Experts of a small language model: a shared expert of 256 neurons.
Below are experts of layer 3 (counted from 0) of a mixture-of-experts language model. Rows are named router (the router's row for the expert) and show model dimensions 64-127. Each number is 128 + 32 x the weight over its row's rms, rounded and kept within 0 to 255. Numbers have three digits each.
Before each expert's rows: a language model's description of what the expert responds to. This comes from a sample of Wikipedia text that the model never trained on.

# expert 24
What it handles: Pipes, colons, dashes and blank spaces separating fields in tables and bullet lists, such as "Modest hills:" or "Year | Actor".
router:163100174184111133104162053134137136131089105151130111103176100158168145128149134109232157159159134136159153146099130176169075142065084119107139221128100106115142155124123102142134068120110113

# expert 7
What it handles: Digits and cells inside wiki tables, such as scores, years and stats, plus country codes and positions like POL, GBR, DF, MF.
router:193117195164076113076161055164133170153110132169138129123136095145176168069117131158154164118153109160143119134102106130165114132137072128117120203116056149109139176122133074103119082109094147

# expert 55
What it handles: Numbers and counted nouns in census, infobox and stats text, such as people, children, households, men, women, and heading words like players.
router:188127177133069139089107092209133129152094100147134132108135104124200110159168151121136152106102142162172175142077104180154107120135065101132095189174083113171142166129140089111112132115135106

# expert 29
What it handles: Column separator pipes in wiki tables, also semicolons, colons, bullets and copulas like was, is, located, situated introducing a description.
router:110142176146085101163173110189123157142125133113170130121099117122155101087123119125146124118095121141123203079120121152163128100088066162117160240121112121115107150134141105121132106191110136

# expert 45
What it handles: Inner letter pieces of non-English proper names right after a capital initial, e.g. K-uru, Y-av-uz, S-ur-igao, J-on-athon.
router:138142157151082115062088094188140117137144131130142129084088103107153126109079108169127151120071098137151160136124131127168100075067074117147148191170130137148123162132124132120102099152104155

# expert 39
What it handles: Occupation nouns and century digits in biographical text, e.g. actor, songwriter, politician, "(born 1972)", and year prefixes 19, 20.
router:169163152163100107075106089119162151129082150131161109152114076148176102080124165148143101091142125168147115102086119137130120137105105132178105154127140157140128177114111114119125090126099148

# expert 63
What it handles: Nationality, place and descriptive modifiers before nouns, e.g. Swiss, German, London, New, Early, low, black.
router:159112131108055134093126094190129152144127123155127141096122107133126153120136143179146162163135088161187158097093157113155141145141092075102069154144110101078162178080153096125106106113109150

# expert 58
What it handles: First pieces of proper names at the start of a word, often people's surnames opening a sentence, such as Dor-sey, Lor-ena, Kam-kin.
router:138121122132087099080097108189139156100129118131139127131079149102135129093100147163142130134143126161164145134095177130138111080090054113153162189116059115163113158133142140123127134111132099

# expert 23
What it handles: Single letters and short pieces inside foreign or Latin words and names, often Spanish, Romanian or French: Liber-t-atea, Louis IX, Cop-enh-agen.
router:162127118122108114109093116145154151124119121124177082068093090165178147077157154138175171137113117128114137143148119152131122070113101137127105197175128165146148184108092077108113118159122147

# expert 44
What it handles: Opening "==" of a section heading after a blank line, as in ==Career== or == Honors ==, plus infobox and taxobox field names like Species, Born, Best.
router:170090104148120099065136111154165163146060084123167102084125094145142155148076114113162134153133107156159125123072072140171139125135111142162121187147080133095115152167172067106123112191151146

# expert 5
What it handles: The prepositions on, by, via, along introducing dates, sides or means, plus digits in numbers, as in resigned on 9 April, by beating.
router:165109121168076114117112097156169150079122134115151113140096101153172093117102124170164129117116160171136064076118137114169130081138065160108132165150153090127155136135128111157149102171121157

# expert 42
What it handles: Closing parentheses, coordinate marks and location words ending infobox fields or place phrases, such as °W, near, east of, Animalia.
router:167136181107102122083113094173148135143128123180125085110150094116197143151129090151103133155152157152139153114102098117141148090091086077098075211129108109165127147167126157094150157152111103

# expert 50
What it handles: Field names and their colons in infobox-style lists, such as Teams:, Country:, Location, Coordinates, Website, Population, and column headers in tables.
router:166100128145050118085117066140125159090114109100145155117087131179179147094150171129140178148119114114132150137142108132177107091129135091103122211133114144096108183166165146085121106170147120

# expert 32
What it handles: The word "in" (also at, during, within) before places, years or periods, and hyphens beginning items in line-by-line bulleted lists.
router:156112135136105152156112132158132126099072161132126138039124148149132138070157143138181161204143119145171078120111107144114135118094108089164142153148136105110104200101120163113171117159138190

# expert 15
What it handles: Fragments split out of words and numbers, such as He-ide-gger, the colon in track times 1:22, decimal points, and list entries.
router:167096169171081149130110073113131142138102121135120107085156080119144108081143125148166107169180138206154129140126109115168086097107094113181132159145099119095184161158097116102122099128174150

# expert 46
What it handles: Words inside names of parties, institutions, countries and titles, such as Communist, Socialist, United States, Various, plus year pieces 19/20.
router:164107144131097124099127078118117174135074119172167107116133132131180125068175184143154123088131130120129144103072104166158102118115122132141105192159082145118168191104090084135181060174134167

# expert 6
What it handles: Given names and pieces of personal names in lists, credits and biographies, such as John, David, Will-ie, Edel-stein.
router:158111125079106105119130146171130145108124078105135109130138117141123100087120168188125139121143086166148131094083115130143099132070074147121114193136116125098137158134135106113097123133133149

# expert 26
What it handles: Prepositions after a noun that link it to a following noun phrase, mostly "of" and also for, between, among, as in "on behalf of", "support of".
router:178103141131112108121147072138171146135126126107190114125150077124127150100129107159138165113162124155147138134068116116165144151075111119131084171147082144142130167136142062108162112079104166

# expert 18
What it handles: Commas ending a noun phrase or list item, plus "and" and "or" joining clauses, names or places.
router:208123151129087111104079140173108140126084079126131087140147091096184119109129158162175115139125153134174124137086117160191148110123119085140131180145148097127106156109131112106112145141108116

# expert 37
What it handles: Head nouns for organizations, works, places and relatives after "the" or "his", such as club, company, album, city, wife, father.
router:173086171140063132097099120172117117134120114134127128120071130140153145109082121159161159118184107164165113100114120132183164071088117130151106124143088100111157182135139103121128118140099179

# expert 53
What it handles: Pieces of foreign names and non-Latin script in tables and lists, plus commas after ages in death lists, as in Ivan Ramos, 58, Belizean.
router:181119166134104123087087105163162169128122107127134117144158110145192166081130164150154131104102147119156145149108128127146074128040096143146090191151103146131153202135112083136129122123101170

# expert 0
What it handles: Infinitive "to" after verbs or nouns, plus relative pronouns and modals such as who, which, would, can, as in "used to".
router:199103144108101112145119115130142120110070113158139144153148076105117171128106174117186109098129105136105172100133099154147092135081104107115134149113122134123174193096123127082196095167122170

# expert 8
What it handles: Capitalized word starts and pieces in the middle of multiword proper names, following a first word, such as Virtus Bologna, Budweiser Shootout, Central Press, Singh, Oblast.
router:160111155094087119079103108189130154077110107119167110126134117149129125111110146148183151112112134137165125076065128114138119090098108094136115194111143077095115158129142121117143126151126116

# expert 40
What it handles: Forms of be and the word as after a subject or verb, such as was, is, been, became, "reputation as".
router:171105139079093130099147090129142157116149068125102174137114171156168177122110125109145144110145105111141161146117158125133161094144070186111073222120135151151107157203161138130113105119180149

# expert 61
What it handles: Quantity nouns and units following an article or number, such as %, million, number, total, terms, yards, average.
router:159117196140060081082106084154109115157090148151139138039102134160153156099115094137187135121092111171149154168114111095166132151060058114138128123145094131050129169129177070082121104150124168

# expert 51
What it handles: Possessive pronouns and indefinite articles opening a noun phrase in biographical prose, such as his, her, their, a, an, 's.
router:123065159139120075116143097149098142128162169159156082104058099142139119123095178107184190132138150166117117068123095088142148133115087145110103142143134134139176173130136144107107140184163092

# expert 56
What it handles: Tokens inside parentheses, often the years or word closing them, such as (1972 Copa...), (2021 TV series), (died 1949), (disambiguation), (Latvian:.
router:166103153136124122096141048172096197168140151161169082110204124144153138101113106099161108146113139130111133174029116142164127110134121102147123191166111125090124151143097142078165131113105142

# expert 21
What it handles: Pipe characters opening table rows after line breaks in filmographies and results tables, plus dashes, heading equals signs and list separators.
router:186129147146075068141080081116129149157119115102148157100126063184110141102126157141164175086173126180109060114115135115179162095108066131146122211135119149119191165123110086101125124158084149

# expert 60
What it handles: "The" and "the" after prepositions or sentence starts, plus this, these, each and same, as in "in the".
router:165145149130109096079112117153151156114125099170141101147090116137172111115140149140149131139142101138128184108146117152138112143098072081093085226115108090121116155118133090123103131151104104

# expert 59
What it handles: Words in phrases of composition, cause or role before of, to or by: made up of, out of, member, due, because, consists, daughter.
router:174075176090049117098122061130120104174120078148126145045089135162213141070125128109145111176118126149129163147086128182158108157106074163163146159122088098131159157119090100133154122166123115

# expert 16
What it handles: Connectives and auxiliaries linking clauses or list items in prose, such as and, but, or, as well as, including, than, had.
router:173153148140112121194110112236143152126064137166157114079100083108142136145126158150135142149149182179155130136066114163161082097080097132120119179117118103125129102116152110123130129164082092

# expert 17
What it handles: The bare space token before a number, in table cells, stat lists, infoboxes or prose like population was 465, Born: 19 December 1950.
router:181127154147110106068103135035147139163116096135147095102131148115133128102106141167138140155119129169166173137118139171209132123143097126131122211152111119141132179097148125110165114148100171

# expert 20
What it handles: Title-closing " =" at the end of article headings, em dashes, hyphens, and the word "former" before a person's role, as in "former teammate".
router:141056180081083131069127121133124145129083125116102127151122115143154117094117122152166180081122128155160124120115104153164101101099109088085160168140103052116110132118138152164181096138115155

# expert 25
What it handles: Time words after "the" or "his", such as first, season, year, October, plus sentence-opening adverbials like However and commas after introductory phrases.
router:161076140164116094076097108163112129116070105113164136123145145140127053142136127131147132101123081105112106150132129149158128126116115116143067155133061123094172209133101126089085132111130173

# expert 9
What it handles: Periods, semicolons, dashes and quote-closing marks ending a clause in prose before a new sentence, e.g. "activities.", "refineries;", ".".
router:110120169078070125057137110177130137083086091118120140148072065150119156145113129168183147146136118109122153079099140152156105122116096139144094154131131112128123142114120139139131139176101121

# expert 43
What it handles: Single capital-letter pieces beginning a capitalized name or word, often after a paragraph break, quote or "the", such as T in Taylor, B in Bring.
router:158118171164079121066134093162136194123109152155146145109090135151179127159149129186165119099174123145141121074090147135148128137099038106077081178182125115146135147129136126120138140163118139

# expert 30
What it handles: Opening fragment of a longer lowercase word after articles or verbs, such as f-iring, f-utile, w-age, reg-ret, inter-action.
router:137106147106039146136129081148115143142100140138135090087141124147146162087115152116186198145101103132119157145102128149107077135095080122112123157107112111143113155095119092106147129130106100

# expert 33
What it handles: Line breaks or colons introducing quotations after "wrote," or "stated", list bullet dashes and numbers, and verbs like had, but, should.
router:137075151131079142116141125177203117145088141143140155100144078107157175129092134141135154142168120143139117123111079120131106096094100100103129175140134198130142192163135129122168084128128131

# expert 14
What it handles: Colons after years in youth or senior career lists, "born to" after birth mentions, table pipes between teams, and non-Latin characters.
router:134092151151052085092150086159143128137142106140103119080048127186205117094097151160177148116123131156158139152113157170180125137057103156124106178090094178153146141115134146136107090153166144

# expert 11
What it handles: Nouns and verbs about government, awards, sports and organizations, often ending a noun phrase: government, Award, Congress, announced, agreement, industry.
router:183121215126084100108135120186158176128153147141161118107158138136189150119127122140137176154129147119110139158060082107154113085113122085135116128148115117126147189119127144101118134108076135

# expert 31
What it handles: Past participles and -ing verbs after was/to/he, such as served, known, used, published, plus "such" in "such as".
router:129158141129065128056136085157101154153074155129159068169148139128126147130165133117137173174065101169146100140115119172133150111118096138131143164175110130148076188075155078107131140143125167

# expert 35
What it handles: First token of a list item or table row, such as rank numbers, dashes, species epithets and position codes like FW, MF.
router:188110155165076140087125072120110164137132123142140119075151098145170165106107145129181112126138110106130120106099094138141131116099095094123098206142092130151170164104172087088124072108113165

# expert 28
What it handles: Word-ending pieces completing a partly spelled word, especially -ing, -ed, -er, -es, as in Pitch-ing, Market-ing, Dang-er.
router:186126177148096111074123109152171143120083101104165110116164091135145093077101141152136163127100102136104184155096108145173139142087115115116128177127102150125148131086131102111096080193095101

# expert 22
What it handles: Opening parentheses and quotation marks before glosses, titles or codes, plus "with" after a verb or noun, such as (raised), "The Visa".
router:197126168092088121128191175166142169126136096144174085140148104124147142104116089165205093111155094147128106136161109148194123137100098115161079158140113128084127154108102069103112122107119104

# expert 52
What it handles: Quantifiers like various, several, many, two, and plural noun endings after prepositions, such as schools, resources, versions.
router:162101168128118117080089096170143142128104142119172104125179101120164119085112168133152157091094115130147111127113106198134133082097084105078109136157090160141092163079129083121113096174138141

# expert 48
What it handles: Word-internal letter chunks after a first letter or syllable in ordinary nouns and names, such as f-ir-ms, f-ern-s, b-et-ween.
router:129121172157083116116105078168132144094107116108142127129109068147141159102150119169193153139115105152160155134103080121140092100078119124157084140155179132081146132111144112108134127147074141

# expert 41
What it handles: Middle pieces of longer English words, often consonant-heavy clusters before suffixes: red-isc-overed, burea-uc-ratic, inc-apable, collabor-ative.
router:176112190085056117100113101158137164125110106157154150134094105121150163059120130142176122127126136150105096114155119129170082121127132091087070180147095124126105173117132128121118135167104178

# expert 38
What it handles: Numbers and blank cells inside wiki table rows after a pipe, such as goal tallies, vote counts, dates and addresses like 315 Washington Road.
router:217117190110089116079124110156148129146149119169119091083165104163159166105145139150143164074145161132159136136087132160130086111101080130125092196178067120132147187076127110124138102115107145

# expert 13
What it handles: "before" in career sentences ("for three years before transferring"), pipe separators in number-filled tables, and nationality adjectives like Spanish, German, Korean.
router:151122178100112066093164095187152140153137149123116063126140089125111091118154155122152159123110140153107120138128124163156120111127072127124106160156085122139140149085151080121099143102077181

# expert 19
What it handles: Commas and "and" between list items, closing quotes after song titles in discographies, and music or election words like bass, Billboard, Votes.
router:192114189159114088085125106213155158118104083119141090139146099138159116070141145132160116047133149172147121150090139158142152120081094068164077212151130081127113174081100069101137101162116122

# expert 27
What it handles: Pipes, spaces, semicolons and colons between numeric cells in sports statistics and election tables, e.g. "| 12 | 1 |", "233; 0.23%;".
router:195115168073088106085143140163141145129121097113102128137163124137172168119135169135140125129141162156145116158139082149137099146112105123121111222096096137146131159128147114103108103129144129

# expert 57
What it handles: First tokens of cells in sports, election and results tables after pipes or parentheses, e.g. No., dashes, country codes, abbreviations.
router:229131154137096117052113125198136130118102110158114145141135110117154155098122124115153133145130121134187135108110091129161122145120146124160135236147110099103092209133142090135101147180105120

# expert 49
What it handles: The last two digits of years after 19 or 20 in dates, such as 2019, 1939, 1960s, plus odd word fragments.
router:159163151116085124088142117139134113108100129089159096105138110161124086100120145154158124134134095124119134092100102115156122093091114110107110171156127159093108186072098151096131145141101169

# expert 62
What it handles: Capitalized first words of titles and place or organization names, such as The Lord of the Rings, Fort Omaha, World, Mid, Grand, Royal.
router:158121151162088114074108071180135153132094094141123107109109125130140143082132130121159145157151121177117173120066182101160110083100093104109119171075090147127159163078160117109104091147072161

# expert 47
What it handles: Prepositions like of, from, to, into, through, after, before following a verb or noun, as in rose from, suffered from, due to.
router:131174166126122134085103119153142127127130158146141137138114153178168135110168159126155151130068131117115202144145100134144064096148114123095087199129066137116132167128115076136093167147105164

# expert 4
What it handles: Single digits and digit groups inside numbers in statistics, tables, coordinates and scores, such as 23,38'4', 64.'6'%, 7–6.
router:166149157112090093041113089171106131110109134130169133119135088150130143031082119185202144113119141137130108121155174151143155122120087148186086193127121147152135168096157128142110119135118118

# expert 2
What it handles: Second year digits in season ranges like 2011–12, 1996–97, plus short uppercase codes and word pieces inside tables, lists and acronyms such as FM, SC, IAU.
router:188108145176120089109132115159096112124105096110147120128141103174119155106134127156212156131129122171125102093092142113164128071072111096120077186191094136109138163105138068155146173086128156

# expert 3
What it handles: Suffixes and pieces finishing adjectives or nouns after an article or "most", such as popul-ous, stereotyp-ical, 16th-century, largest, both.
router:141084145112096131075148089124142126115170088065146098107126098126194108148134174177189144113126124145083098098079140116170107132087104094075119132145130090095095129050134122129130126119141119

# expert 12
What it handles: Wiki table row ends, empty cells, separator rows, coordinate symbols and letters inside asteroid designations like 2016 AY_{251}.
router:169139172150134091075085107159159169185077088161126145105145117138162134098123179104172157141131130159103133103123146155167068134122095106125129142106117130182096121129120103117150088126117130

# expert 36
What it handles: First two digits of years, such as 19 or 20 in "In 1970", plus other number pieces and clause-opening when or although.
router:159082129094081060108109086111135160117140102151199115116073103096150125113106105167144155097131095117136197079107071119197128094117061133105161132128116130097152173182107115122145146112108140

# expert 10
What it handles: Periods that end a sentence, often after a number, name or closing quote, such as ". ", ").", "."; also table separators.
router:143125156100110114125059092117170166140139116148126126147162123082174126058116138126204129126115077146122154175081143143166176096074089096086111186097128085132154190107143139111207131151111155

# expert 54
What it handles: Final pieces of foreign place, club and taxon names, such as -ia, -us, -burg, -ski, -abad in Göteborg or Osphronemus.
router:183097139090113104117122112155096102129125111110165130109129076132143143090140131161150142128102119151111104117122085119129101140114104093113093199102124164095155111114106114116104119152166162